config = dict(
    experts_per_token=8,
    d_shared_expert=64,
    moe_layers=[0, 1, 2, 3, 4, 5, 6, 7, 8, 9, 10, 11, 12],
    router_score='sigmoid',
    lr_router=0.000816,
    n_head=3,
    vocab_size=2048,
    tie_embeddings=False,
    weight_decay=0.0,
    steps=7386,
)
Below are experts of layer 3 (counted from 0) of a mixture-of-experts language model. Rows are named router (the router's row for the expert), gate (a neuron's input weights, with its number), up (a neuron's input weights, with its number) and show model dimensions 0-47. Each number is 50 + 10 x the weight over its row's rms, rounded and kept within 0 to 99.
Before each expert's rows: "gets" lists some tokens that make up at least twice as much of what it gets as of all text. This comes from a sample of Wikipedia text that the model never trained on. Tokens count by the router's weight.

# expert 35
gets: " in", "y", "s", "on", "a", " B"
router:55 50 49 50 43 47 47 52 47 43 47 62 37 70 52 60 54 51 73 64 43 39 42 39 36 57 50 57 72 39 36 64 44 62 38 64 60 46 53 52 57 44 54 55 42 72 31 64
gate0:56 61 47 70 52 48 48 48 58 59 44 64 52 37 53 47 54 48 39 66 42 51 43 37 51 82 39 48 53 47 35 45 36 49 52 33 42 58 60 53 61 45 44 46 60 60 58 61
up0:60 40 47 62 52 64 49 55 49 53 46 54 42 54 58 58 57 33 37 64 55 47 42 40 63 35 53 51 28 56 73 51 37 48 64 36 67 58 41 68 53 60 61 58 57 53 40 47
gate1:57 43 55 47 46 41 52 53 50 50 29 54 57 62 49 53 55 42 60 48 52 37 41 41 30 69 35 50 51 50 61 69 54 51 66 82 47 35 64 54 67 51 68 60 51 60 58 48
up1:56 41 49 55 44 45 50 43 49 55 54 70 41 54 51 34 55 54 45 50 44 45 60 34 41 56 58 36 43 52 37 49 43 44 40 53 55 48 63 55 46 58 43 39 67 21 64 82
gate2:51 34 55 57 31 46 52 45 35 38 42 59 61 49 55 62 40 69 52 52 52 51 33 40 45 46 59 56 51 46 29 50 43 42 32 45 42 58 52 72 38 43 50 51 50 44 33 64
up2:54 39 45 38 66 43 44 68 40 63 46 42 59 61 46 46 63 31 41 51 66 65 55 48 48 53 47 40 34 47 40 37 38 54 55 40 39 40 55 56 58 34 48 64 56 61 44 57
gate3:57 59 53 38 39 37 47 45 18 39 40 37 36 55 41 40 50 61 44 50 62 67 48 46 43 56 60 44 63 48 48 57 52 48 41 68 51 55 48 59 44 68 77 64 38 56 45 49
up3:51 67 51 48 33 45 47 63 43 45 36 44 51 61 48 46 46 55 22 51 66 37 52 57 47 38 47 64 53 48 40 51 40 67 46 65 36 60 53 31 54 52 48 52 56 60 49 50
gate4:52 53 53 45 50 47 52 53 51 53 55 32 55 68 62 62 42 47 47 53 60 48 43 53 52 47 57 51 46 65 49 47 42 66 48 70 44 39 42 65 75 67 46 40 36 65 47 52
up4:37 43 43 34 70 53 58 38 63 44 76 57 49 40 64 57 47 53 52 38 53 47 42 64 49 36 56 55 54 53 55 39 74 39 50 37 43 28 64 45 53 50 53 50 40 31 45 52
gate5:56 50 55 51 39 52 48 45 60 51 64 29 59 51 39 43 49 42 46 68 43 53 51 52 43 40 51 30 41 41 35 59 59 75 50 68 48 49 57 69 45 51 53 62 73 49 69 55
up5:59 58 43 69 61 52 43 58 56 48 47 54 55 45 39 33 58 65 33 40 67 57 55 45 56 43 53 60 58 53 68 46 49 51 40 51 40 47 36 38 73 52 61 62 53 62 50 51
gate6:52 50 55 44 28 41 57 60 30 47 45 58 41 49 59 41 46 53 59 69 45 45 51 37 36 70 74 51 67 57 57 56 58 65 56 51 33 50 54 60 56 53 52 55 41 55 55 59
up6:31 52 55 38 54 42 48 34 41 39 65 21 50 62 49 53 56 44 34 42 57 43 44 39 53 51 62 48 64 40 63 47 49 44 47 45 51 61 46 34 53 47 49 47 66 58 55 50
gate7:55 51 52 35 44 37 57 53 58 63 35 56 35 54 55 49 49 28 63 70 44 45 52 47 52 56 35 56 40 55 64 61 55 53 46 70 60 46 75 50 51 57 62 33 55 59 46 52
up7:46 65 60 42 32 62 50 51 47 46 64 27 58 34 56 52 73 60 59 45 31 58 39 38 53 57 60 27 43 40 41 45 40 64 45 35 56 54 47 37 52 32 59 58 40 49 47 50
gate8:63 47 53 72 51 27 51 46 58 59 44 48 54 59 41 34 71 45 64 44 45 39 58 53 49 52 47 44 52 56 69 58 34 58 42 66 46 58 51 61 41 62 42 43 31 58 58 55
up8:46 53 46 55 23 58 60 49 45 54 38 42 60 51 69 41 47 52 57 55 62 44 61 52 45 55 72 40 62 41 64 45 44 55 27 49 56 47 40 49 43 59 49 48 50 43 28 53
gate9:46 41 38 50 43 28 60 53 56 51 41 52 37 65 65 28 51 66 56 37 46 50 52 43 44 44 66 46 52 47 49 29 54 46 54 50 53 46 50 62 70 62 33 50 49 58 65 63
up9:63 32 41 34 49 47 35 41 60 52 55 49 48 54 48 43 52 57 46 64 52 54 46 49 59 63 56 48 39 54 58 45 60 33 59 49 33 42 54 40 48 56 28 62 63 52 43 32
gate10:44 55 57 63 50 48 57 54 52 62 60 34 45 57 48 63 48 65 68 46 44 53 62 49 48 71 34 48 52 70 46 66 31 40 62 32 47 48 45 46 51 60 55 44 47 56 47 51
up10:49 49 44 73 52 39 61 44 70 55 49 52 51 64 45 58 50 33 38 55 51 51 69 48 66 45 44 41 62 62 38 52 35 64 42 37 62 47 38 35 36 54 34 54 48 61 55 53
gate11:57 51 64 47 48 49 63 45 61 37 39 58 36 39 30 52 55 55 63 55 49 46 49 71 55 48 48 51 56 52 55 51 37 58 60 41 50 53 41 58 31 56 44 50 58 56 28 62
up11:47 47 53 62 50 44 44 46 33 37 45 63 59 44 46 56 33 38 52 51 31 61 50 54 57 53 55 49 59 62 56 49 43 53 55 47 39 51 43 36 46 41 43 48 27 34 47 38
gate12:47 37 55 37 57 50 43 66 60 52 34 52 45 41 46 37 30 47 63 56 35 47 41 43 41 33 52 46 67 48 40 57 56 54 39 63 34 34 48 58 49 75 35 44 51 50 43 64
up12:54 42 26 44 62 65 30 50 54 43 43 36 53 34 65 47 37 32 49 70 51 44 49 55 46 54 41 41 38 58 57 63 49 33 37 51 55 54 50 46 48 29 39 45 38 61 42 44
gate13:53 49 59 43 42 45 37 59 56 53 49 49 36 52 55 58 44 49 49 54 65 49 42 56 37 61 45 58 71 61 56 57 50 41 48 73 51 55 35 58 51 40 49 63 57 38 40 57
up13:35 56 43 40 52 64 42 56 30 43 54 49 60 43 42 52 73 60 56 59 51 59 54 59 51 46 43 38 56 65 53 36 37 39 42 59 45 58 39 53 51 67 57 44 43 65 41 49
gate14:60 48 47 35 51 48 49 48 52 36 29 58 42 35 44 47 37 40 64 47 52 53 38 51 57 50 42 52 50 58 41 44 32 42 73 36 58 51 64 58 47 52 49 45 40 43 36 74
up14:60 46 35 54 57 54 35 37 64 55 49 60 47 53 40 50 44 34 58 47 53 33 63 59 38 53 53 35 55 42 53 36 51 40 52 58 80 38 56 34 67 57 44 50 29 26 51 43
gate15:49 60 62 37 46 46 63 48 48 41 38 43 36 47 55 42 49 70 56 50 43 43 57 54 49 48 53 49 54 56 57 54 56 39 44 63 47 35 76 49 41 44 48 69 42 45 44 58
up15:45 53 47 53 31 48 67 30 50 42 51 60 38 52 38 55 51 45 37 58 56 44 44 56 39 55 53 46 53 68 50 53 47 64 60 52 55 41 61 52 64 60 49 45 21 50 37 56
gate16:33 53 50 52 46 54 52 48 48 39 63 47 45 64 33 58 50 56 61 45 51 60 36 48 53 60 27 71 50 54 47 41 43 54 48 45 71 60 53 43 50 71 63 61 48 53 39 47
up16:36 30 58 50 51 32 45 56 41 56 51 41 43 52 46 36 57 47 50 50 59 37 51 49 47 37 67 56 47 61 44 43 65 40 49 66 62 49 54 53 36 50 51 51 67 49 47 54
gate17:45 49 56 41 41 39 42 63 34 63 32 50 39 54 57 60 56 56 53 61 40 59 34 64 66 57 49 48 41 56 37 52 40 56 30 52 59 51 50 34 55 56 35 63 51 61 70 59
up17:65 66 46 46 49 50 46 41 41 72 53 49 35 43 46 64 47 39 49 43 69 51 53 52 57 43 49 66 46 50 35 43 45 30 44 33 27 35 69 44 35 42 48 36 53 40 51 38
gate18:47 43 55 41 54 45 40 55 46 49 59 44 48 56 58 45 49 51 46 58 49 47 64 39 37 49 50 35 39 41 37 50 43 48 49 60 48 47 65 62 49 50 50 52 58 24 46 68
up18:67 53 55 61 49 43 55 55 43 47 51 35 64 49 52 47 42 38 73 50 57 45 57 51 63 36 40 41 54 39 46 42 41 52 52 45 51 49 34 32 51 55 33 79 55 60 59 42
gate19:43 62 63 46 62 50 64 56 69 59 42 56 60 61 70 45 35 58 40 48 43 46 26 66 36 49 48 58 53 48 38 59 38 37 43 57 36 61 47 45 59 55 46 46 60 49 45 52
up19:54 74 44 45 62 39 44 51 62 50 45 55 58 62 60 39 47 40 42 49 55 63 51 32 48 32 56 36 47 38 50 63 56 20 42 42 42 62 51 50 35 60 49 57 35 46 51 54
gate20:56 53 43 69 53 21 46 57 65 33 49 66 47 58 59 41 55 47 57 57 50 42 42 39 53 56 43 57 58 44 48 57 45 65 42 63 67 53 37 55 46 52 35 47 46 38 61 24
up20:39 42 53 63 35 43 41 43 48 68 31 51 44 58 45 47 53 49 64 57 41 43 73 61 42 47 59 50 61 54 41 61 47 34 51 49 31 62 61 54 48 48 54 60 49 53 63 48
gate21:67 63 59 52 44 40 41 47 48 53 50 55 42 39 51 56 42 56 45 51 66 58 43 53 30 42 43 54 47 56 35 70 46 40 45 58 62 63 47 42 53 67 41 38 57 68 49 55
up21:42 52 58 42 52 45 58 54 54 34 52 75 46 54 46 39 48 59 50 34 38 58 42 46 58 54 57 47 47 51 48 69 59 35 53 55 46 34 53 64 61 44 62 51 66 52 63 63
gate22:59 40 45 44 37 39 38 50 35 52 32 37 44 67 46 45 32 56 64 63 57 58 50 36 58 52 50 55 51 60 66 68 47 72 53 65 38 59 53 42 52 55 51 58 34 40 48 50
up22:51 56 60 34 48 44 58 43 33 35 37 54 38 60 58 68 51 53 50 47 38 42 47 64 59 65 48 57 43 50 59 58 63 45 69 44 40 47 30 44 53 48 47 51 55 67 53 46
gate23:51 51 49 58 24 56 38 39 48 54 57 55 69 45 47 45 59 51 53 52 54 34 58 37 49 45 38 42 70 45 59 67 59 55 49 59 39 61 38 51 62 75 49 48 43 57 43 40
up23:56 32 42 48 59 48 39 58 41 37 54 52 42 65 62 25 41 64 24 46 54 44 40 32 36 55 51 52 54 38 37 42 63 45 58 51 43 61 39 53 57 39 56 42 62 64 60 46
gate24:48 29 32 58 33 44 45 44 49 36 55 46 47 35 59 44 59 58 59 44 37 66 36 55 47 37 46 51 49 46 55 55 45 58 46 54 35 60 60 51 49 51 53 55 63 68 35 41
up24:55 53 43 45 46 58 54 55 43 55 41 45 55 54 45 36 60 40 40 28 71 60 51 54 49 52 51 76 60 40 47 47 50 53 59 63 59 49 52 37 84 63 51 47 50 29 49 43
gate25:59 41 64 49 45 42 51 79 64 33 39 49 52 52 56 50 47 46 69 44 51 45 50 57 48 36 40 48 48 52 55 55 51 51 48 74 38 46 47 55 52 52 45 72 44 35 39 50
up25:60 55 47 50 51 43 40 51 39 46 46 40 40 58 53 55 55 63 50 50 66 39 65 62 58 62 59 35 63 38 37 54 59 62 55 59 35 37 50 59 51 65 35 48 53 62 30 46
gate26:65 38 42 56 44 59 52 57 60 53 49 62 42 34 51 43 52 61 63 54 51 61 50 50 69 69 51 42 69 38 52 64 31 60 35 46 54 51 56 37 48 52 39 34 29 54 47 46
up26:47 66 43 47 45 36 52 68 61 42 62 54 51 52 45 38 55 50 48 58 56 42 53 60 50 54 50 41 47 53 54 60 64 65 69 51 49 64 44 55 54 61 68 55 44 45 35 56
gate27:42 58 38 52 65 38 51 56 40 49 53 43 49 58 40 58 54 48 41 52 33 41 42 57 39 47 42 35 49 46 61 47 32 54 39 60 45 42 64 55 54 72 52 48 36 55 49 43
up27:35 73 63 36 46 42 52 48 50 58 62 40 61 55 52 49 64 41 52 53 35 48 56 55 53 47 63 64 46 45 48 46 46 57 57 53 55 35 53 44 35 53 64 71 38 55 47 41
gate28:57 55 33 62 49 14 52 69 49 41 32 52 45 47 45 56 46 45 64 64 49 63 50 40 60 58 56 48 46 56 46 54 50 50 49 55 61 44 61 62 41 58 51 45 39 51 43 34
up28:32 48 86 55 48 38 63 63 66 50 63 44 50 44 46 58 44 48 60 53 20 42 41 47 51 56 42 52 50 52 60 50 52 52 40 44 48 57 59 47 65 50 61 60 40 46 48 57
gate29:57 73 58 34 65 38 47 45 42 37 46 24 41 63 64 38 40 53 28 46 48 56 60 35 47 57 61 43 48 57 41 67 65 67 38 46 51 56 44 44 65 44 48 59 50 47 51 45
up29:69 40 41 60 46 37 45 31 35 31 59 57 47 47 56 42 61 24 42 46 52 53 45 38 41 47 60 35 48 45 43 55 53 42 45 53 44 47 47 51 52 41 54 49 32 61 71 44
gate30:42 55 41 39 40 43 31 46 49 54 61 47 52 54 42 39 57 42 72 55 47 64 37 51 56 53 48 48 68 48 47 55 41 50 49 44 57 57 50 67 54 29 51 43 45 46 62 57
up30:37 43 54 22 45 54 54 49 42 57 56 48 47 45 32 61 53 50 65 52 36 70 52 45 33 39 63 59 64 52 30 72 33 37 45 55 53 49 58 64 47 44 51 35 52 46 48 54
gate31:65 46 52 47 47 41 41 41 54 50 58 51 70 61 47 45 44 41 59 48 50 53 37 51 36 62 54 60 72 42 40 47 46 67 58 45 36 53 51 56 45 41 50 55 49 59 62 61
up31:74 56 45 32 47 52 62 38 54 58 45 56 48 58 47 63 43 41 55 41 69 43 69 60 54 47 66 57 42 56 44 40 53 45 31 43 41 42 58 31 36 39 58 37 48 58 61 57

# expert 2
gets: "er", "ar", "al", "et", "est", "el"
router:40 65 41 53 56 59 60 44 47 57 64 64 45 60 26 33 51 48 57 48 54 39 40 53 62 57 58 58 34 40 57 64 53 60 64 43 56 49 60 42 53 56 51 47 48 35 56 44
gate0:35 36 43 44 40 44 44 40 58 51 45 65 47 50 54 50 33 39 59 45 63 46 75 48 37 45 46 49 50 34 59 61 26 40 52 56 42 53 65 42 47 48 49 51 57 55 62 38
up0:47 42 63 68 45 62 40 53 58 62 56 53 63 35 56 49 56 58 50 62 54 47 54 52 49 63 33 59 65 49 44 46 49 41 48 54 43 54 47 43 30 40 36 64 43 47 40 55
gate1:32 43 70 47 46 55 48 56 53 50 54 70 56 56 56 36 46 44 50 50 24 44 46 59 42 60 31 49 43 42 62 72 53 46 58 64 53 39 58 64 30 46 59 72 47 49 50 51
up1:56 31 42 60 37 50 52 49 47 52 48 40 33 43 43 35 56 54 57 41 45 44 60 50 48 48 59 53 65 38 53 34 46 49 37 36 51 62 65 72 46 34 57 50 50 49 41 52
gate2:40 60 52 31 58 61 53 59 56 69 46 27 48 59 32 46 43 74 39 45 52 43 50 44 55 46 52 23 63 49 50 58 55 40 41 57 65 48 36 55 40 54 61 57 55 54 48 51
up2:41 61 43 64 60 34 52 51 43 62 70 40 53 54 52 49 50 62 43 58 57 54 53 34 42 50 57 44 56 57 49 47 61 47 60 38 40 56 48 28 44 69 59 50 49 61 66 49
gate3:67 42 36 53 40 52 47 59 47 55 60 63 50 57 51 63 32 76 44 42 55 60 42 51 51 66 46 59 64 34 56 48 46 44 56 53 67 58 54 60 69 60 38 47 52 38 50 41
up3:54 60 51 57 57 44 51 35 44 63 44 58 39 48 50 48 47 50 40 44 40 49 63 70 50 62 36 61 66 53 36 65 64 50 72 62 41 31 69 49 66 58 57 36 34 53 39 46
gate4:55 43 56 59 49 33 41 63 72 54 62 56 61 62 33 42 67 44 55 61 56 53 52 50 42 67 46 43 31 48 43 48 60 48 62 51 33 37 52 54 60 58 46 26 50 52 46 55
up4:59 58 43 49 47 70 64 46 49 48 45 45 62 45 66 45 42 54 47 49 57 20 60 68 61 46 52 28 56 55 48 47 39 55 50 45 29 59 33 65 61 72 45 49 55 53 71 55
gate5:46 72 49 38 39 46 54 39 60 39 45 65 56 71 66 33 45 55 41 41 38 42 41 75 54 57 53 54 39 55 39 46 42 51 62 50 53 40 58 61 42 51 61 41 51 57 66 52
up5:62 64 59 50 61 57 64 55 58 36 24 58 49 61 48 54 49 52 53 39 68 37 59 48 60 36 59 52 56 52 30 71 50 62 41 39 47 35 51 69 50 49 55 61 53 59 45 44
gate6:34 51 42 53 55 43 53 61 55 55 61 47 28 46 45 34 56 47 50 31 61 38 38 48 53 62 44 59 52 54 50 34 56 59 43 57 36 62 54 52 56 43 56 38 42 41 48 41
up6:42 47 59 57 53 44 54 57 54 64 55 46 56 61 57 38 42 53 52 55 49 65 57 54 55 55 49 66 58 46 38 31 55 42 46 48 57 42 45 57 52 39 59 41 52 64 48 54
gate7:51 43 52 60 49 51 50 33 44 58 64 59 28 73 40 55 58 66 56 38 46 40 45 59 37 31 62 42 55 49 55 31 48 50 26 50 41 59 52 56 34 51 38 72 79 43 68 49
up7:54 59 35 53 54 38 32 42 46 30 40 54 36 44 47 30 56 65 56 38 39 59 60 49 65 74 51 51 39 53 53 47 62 42 45 63 48 54 50 33 57 40 47 46 55 59 66 37
gate8:44 51 49 34 63 43 61 47 78 35 43 43 53 58 34 59 45 51 51 38 40 60 20 43 65 55 63 57 54 48 61 55 61 43 49 52 44 59 44 54 45 53 48 48 38 34 60 51
up8:37 49 62 42 57 45 41 40 54 56 54 58 63 47 39 54 45 50 58 54 38 56 52 60 56 52 63 61 62 44 49 31 63 38 71 65 43 53 34 47 54 46 28 59 43 53 59 52
gate9:48 59 49 44 45 55 69 64 55 55 46 38 53 53 40 42 56 39 69 38 52 30 46 69 59 42 44 53 45 63 60 59 40 48 44 44 46 54 52 56 35 67 45 41 54 59 44 60
up9:68 62 56 46 51 46 54 55 47 50 56 36 64 57 34 46 40 49 60 48 37 44 52 45 66 49 52 38 46 60 50 51 57 64 69 40 56 50 64 53 54 32 52 60 39 67 45 52
gate10:42 39 50 64 49 66 46 47 47 50 51 50 61 71 43 50 43 56 42 61 39 61 49 49 47 46 48 28 56 47 50 69 53 49 48 50 77 52 62 45 50 54 42 44 57 56 54 55
up10:70 68 45 43 34 45 58 43 45 51 46 33 55 58 50 50 31 55 59 58 62 42 55 54 43 53 40 45 63 33 47 46 38 50 34 44 33 41 70 47 45 33 52 50 58 56 53 47
gate11:54 49 50 50 54 41 61 39 49 58 54 72 49 49 58 58 42 57 61 37 37 63 27 43 57 40 50 58 51 55 39 44 44 78 49 51 72 46 63 42 58 49 46 52 53 39 35 49
up11:45 70 52 47 28 52 58 73 60 46 57 50 64 62 36 54 49 32 51 54 47 58 50 57 53 65 43 63 57 56 66 56 49 57 34 58 44 62 66 34 54 30 48 47 65 59 42 64
gate12:53 64 47 46 68 51 48 57 61 59 51 59 43 54 40 38 38 52 49 48 39 49 38 58 49 58 40 40 70 40 77 63 54 41 64 44 46 54 57 59 50 55 58 54 39 50 77 17
up12:61 46 60 61 49 37 66 49 68 56 47 51 47 43 50 45 53 32 42 53 50 48 45 50 39 42 50 60 52 63 35 44 53 54 54 62 44 48 42 63 57 55 47 60 54 69 42 34
gate13:59 41 33 44 46 48 55 43 42 55 56 49 43 71 48 35 50 37 53 39 51 50 52 51 55 48 61 49 37 44 47 38 64 66 56 58 37 62 46 65 55 49 57 67 56 48 47 41
up13:41 53 47 44 66 36 45 48 41 56 46 56 37 38 63 42 44 47 49 70 57 48 40 42 54 49 48 51 41 46 65 37 44 40 57 34 52 54 55 43 46 41 68 52 54 60 28 45
gate14:57 46 42 63 68 52 58 59 48 46 42 64 53 55 49 37 46 54 60 32 58 60 56 59 53 55 61 47 34 58 42 43 49 54 45 56 38 53 57 63 61 74 40 49 50 51 67 39
up14:39 60 70 66 45 56 57 45 43 48 60 57 57 38 46 63 40 57 48 56 49 48 49 53 47 44 56 47 54 43 50 54 45 46 26 69 50 59 31 42 59 35 29 67 46 50 53 26
gate15:47 57 47 52 52 38 58 60 52 58 65 52 54 34 41 35 54 60 45 41 47 45 45 41 61 77 49 43 41 71 41 56 64 41 64 37 51 47 54 56 46 40 43 62 33 48 65 46
up15:54 59 63 36 51 51 61 48 72 55 40 49 64 32 60 53 50 61 38 47 34 44 41 53 73 46 46 43 43 61 48 46 59 29 44 59 33 66 43 54 46 48 38 68 38 44 54 38
gate16:47 45 44 59 48 37 37 43 36 50 54 42 43 55 54 51 58 61 51 60 52 74 31 48 58 39 67 44 38 53 49 29 42 64 54 54 47 57 59 40 54 63 34 47 35 33 59 37
up16:58 44 57 40 52 50 60 43 47 42 55 47 30 40 43 51 63 41 58 34 54 49 50 65 46 56 48 53 46 63 67 54 64 46 41 50 31 68 51 41 34 46 52 33 48 71 43 45
gate17:58 58 29 58 46 56 43 45 31 61 45 65 50 72 50 55 44 47 45 42 51 41 36 56 56 43 49 37 57 37 44 44 73 46 51 51 41 34 55 56 47 50 34 49 43 60 40 57
up17:56 45 74 45 49 26 49 42 48 61 33 53 58 29 40 40 53 61 50 57 55 27 69 42 39 47 44 53 35 37 42 52 43 49 49 43 40 42 57 25 52 57 58 48 37 63 46 69
gate18:47 56 44 58 29 53 54 40 42 45 42 37 52 30 47 53 30 68 43 47 49 48 49 46 57 49 41 60 54 48 56 54 35 64 57 50 57 60 35 69 43 38 46 36 51 49 61 53
up18:57 26 50 52 42 59 36 54 45 49 60 57 45 51 37 63 28 79 44 39 47 39 52 44 55 46 39 41 47 56 51 51 43 44 38 47 58 37 46 42 50 42 50 40 54 57 55 50
gate19:42 49 51 56 39 71 46 39 60 58 63 56 52 68 53 26 49 54 36 38 34 49 52 64 49 70 39 46 35 54 40 51 46 54 64 60 59 60 40 40 46 55 47 42 43 60 58 53
up19:65 45 49 58 39 55 44 65 54 53 58 57 57 34 31 35 52 46 45 52 45 68 33 44 44 34 71 61 56 55 49 46 62 62 49 61 54 54 48 53 52 35 54 65 47 49 36 35
gate20:37 37 53 55 30 49 39 50 56 42 60 30 40 40 40 58 54 36 43 36 56 68 47 36 40 64 47 33 41 46 48 50 38 54 51 32 52 59 53 51 58 46 47 37 47 48 58 39
up20:39 44 55 52 38 69 58 40 55 48 69 59 47 44 48 48 46 40 58 49 72 45 54 64 39 27 36 48 57 36 39 35 47 43 50 47 49 60 35 49 43 44 48 44 58 58 52 62
gate21:28 59 45 55 55 43 54 50 54 48 48 47 48 55 46 49 40 67 44 52 50 31 43 63 67 48 46 54 36 60 28 49 51 47 57 40 50 49 48 52 68 69 69 56 32 42 63 50
up21:50 50 34 52 58 50 40 39 60 64 64 59 45 57 44 65 76 45 58 55 61 71 50 66 66 47 58 53 43 46 49 57 39 69 58 71 45 58 50 45 53 49 60 44 35 53 28 52
gate22:44 62 51 51 51 44 52 38 35 58 50 82 57 51 37 58 41 51 49 42 38 60 39 44 44 61 36 44 48 73 59 64 52 54 46 43 45 54 56 40 59 58 49 47 38 62 29 42
up22:52 42 51 65 41 52 57 39 52 44 36 46 54 38 54 34 49 35 70 41 46 42 47 44 73 48 32 66 48 39 40 48 61 56 57 49 45 42 48 35 62 63 34 57 60 47 51 31
gate23:40 42 50 62 49 64 58 72 45 46 38 43 39 55 48 38 48 54 56 53 73 44 47 64 56 48 44 47 46 47 33 64 48 51 48 47 48 36 60 51 55 47 41 43 67 27 50 41
up23:65 58 50 66 56 57 71 56 48 55 41 62 35 48 45 50 64 58 39 67 31 42 47 59 62 38 69 48 42 50 40 34 55 41 58 31 44 56 59 51 55 53 40 47 47 38 46 71
gate24:52 52 40 56 58 60 76 61 52 68 47 34 28 59 50 51 39 50 39 49 52 50 51 56 45 56 57 35 32 51 54 49 51 59 35 32 53 41 38 55 62 53 39 47 47 28 57 33
up24:29 62 56 46 45 33 43 37 48 49 47 52 53 40 24 40 53 52 45 37 64 59 49 32 74 59 51 57 35 53 41 49 57 62 63 47 44 46 57 53 57 63 47 48 41 43 37 50
gate25:41 34 51 56 46 48 49 48 38 50 54 54 59 48 50 50 60 35 43 26 49 44 44 51 54 60 50 55 56 51 48 66 36 41 50 54 67 45 31 42 63 25 55 42 52 27 47 59
up25:55 51 59 51 47 44 49 29 47 40 45 63 49 47 30 47 65 33 48 45 41 48 41 51 66 44 60 57 51 57 39 58 67 79 53 42 45 37 63 58 31 52 34 32 51 39 53 51
gate26:37 58 64 66 62 52 59 70 65 45 44 63 60 62 58 49 52 29 45 53 43 40 55 45 60 65 41 52 55 49 58 60 42 55 56 52 35 43 60 68 57 46 46 63 36 56 62 43
up26:53 57 59 63 36 84 64 43 50 25 29 49 45 40 51 31 58 33 48 46 68 53 61 48 48 40 47 50 51 36 53 53 62 52 45 46 40 65 60 43 25 50 44 59 34 57 55 50
gate27:29 61 40 46 59 61 57 57 69 70 60 69 44 60 35 51 35 57 66 62 45 37 34 65 51 46 34 42 62 58 44 55 69 55 36 55 54 44 56 49 41 55 51 44 48 39 62 49
up27:61 53 48 61 70 64 60 52 47 73 46 70 43 46 45 58 44 57 46 57 37 45 39 32 65 63 57 62 45 35 54 49 40 61 68 45 50 55 58 45 54 56 49 52 44 42 61 49
gate28:52 54 43 46 34 43 66 19 56 55 34 47 33 47 41 50 39 47 39 53 52 51 38 38 60 35 58 61 59 59 60 54 49 63 34 47 63 49 58 74 50 35 53 37 50 45 45 48
up28:69 36 46 41 51 55 51 65 57 43 46 53 46 39 66 53 56 43 60 44 64 61 41 43 44 59 48 66 59 63 48 45 43 60 48 60 44 40 67 38 55 69 52 65 27 48 37 37
gate29:41 55 60 32 48 35 34 56 52 39 63 46 51 42 38 53 55 53 53 37 55 54 49 44 47 64 40 55 52 56 67 58 59 45 54 50 40 51 59 33 52 51 63 44 54 51 54 60
up29:50 36 43 51 40 43 54 44 48 63 55 53 56 49 67 44 49 22 61 56 55 53 42 53 42 54 60 52 55 40 50 57 32 62 51 48 49 49 55 65 45 51 54 45 35 59 57 56
gate30:37 35 60 62 41 67 47 55 47 53 65 49 50 44 46 48 61 52 43 67 62 56 35 42 72 44 60 54 44 55 49 42 48 46 51 54 58 48 59 51 41 65 34 34 59 63 50 38
up30:63 42 49 51 38 51 42 41 42 24 58 43 62 61 42 38 36 47 50 38 40 38 46 47 58 48 63 64 39 62 48 41 68 51 35 42 55 55 58 46 32 47 45 63 36 40 34 51
gate31:31 50 44 45 39 32 45 48 55 39 47 58 63 49 58 36 44 52 69 35 69 60 59 40 61 63 53 46 65 46 54 61 49 41 56 44 47 40 56 48 57 64 46 39 38 33 57 44
up31:63 46 50 45 52 58 57 53 53 49 39 38 55 65 48 41 28 39 40 47 57 53 38 40 46 57 69 43 51 41 64 49 39 38 53 62 65 48 46 44 51 48 52 53 52 47 41 49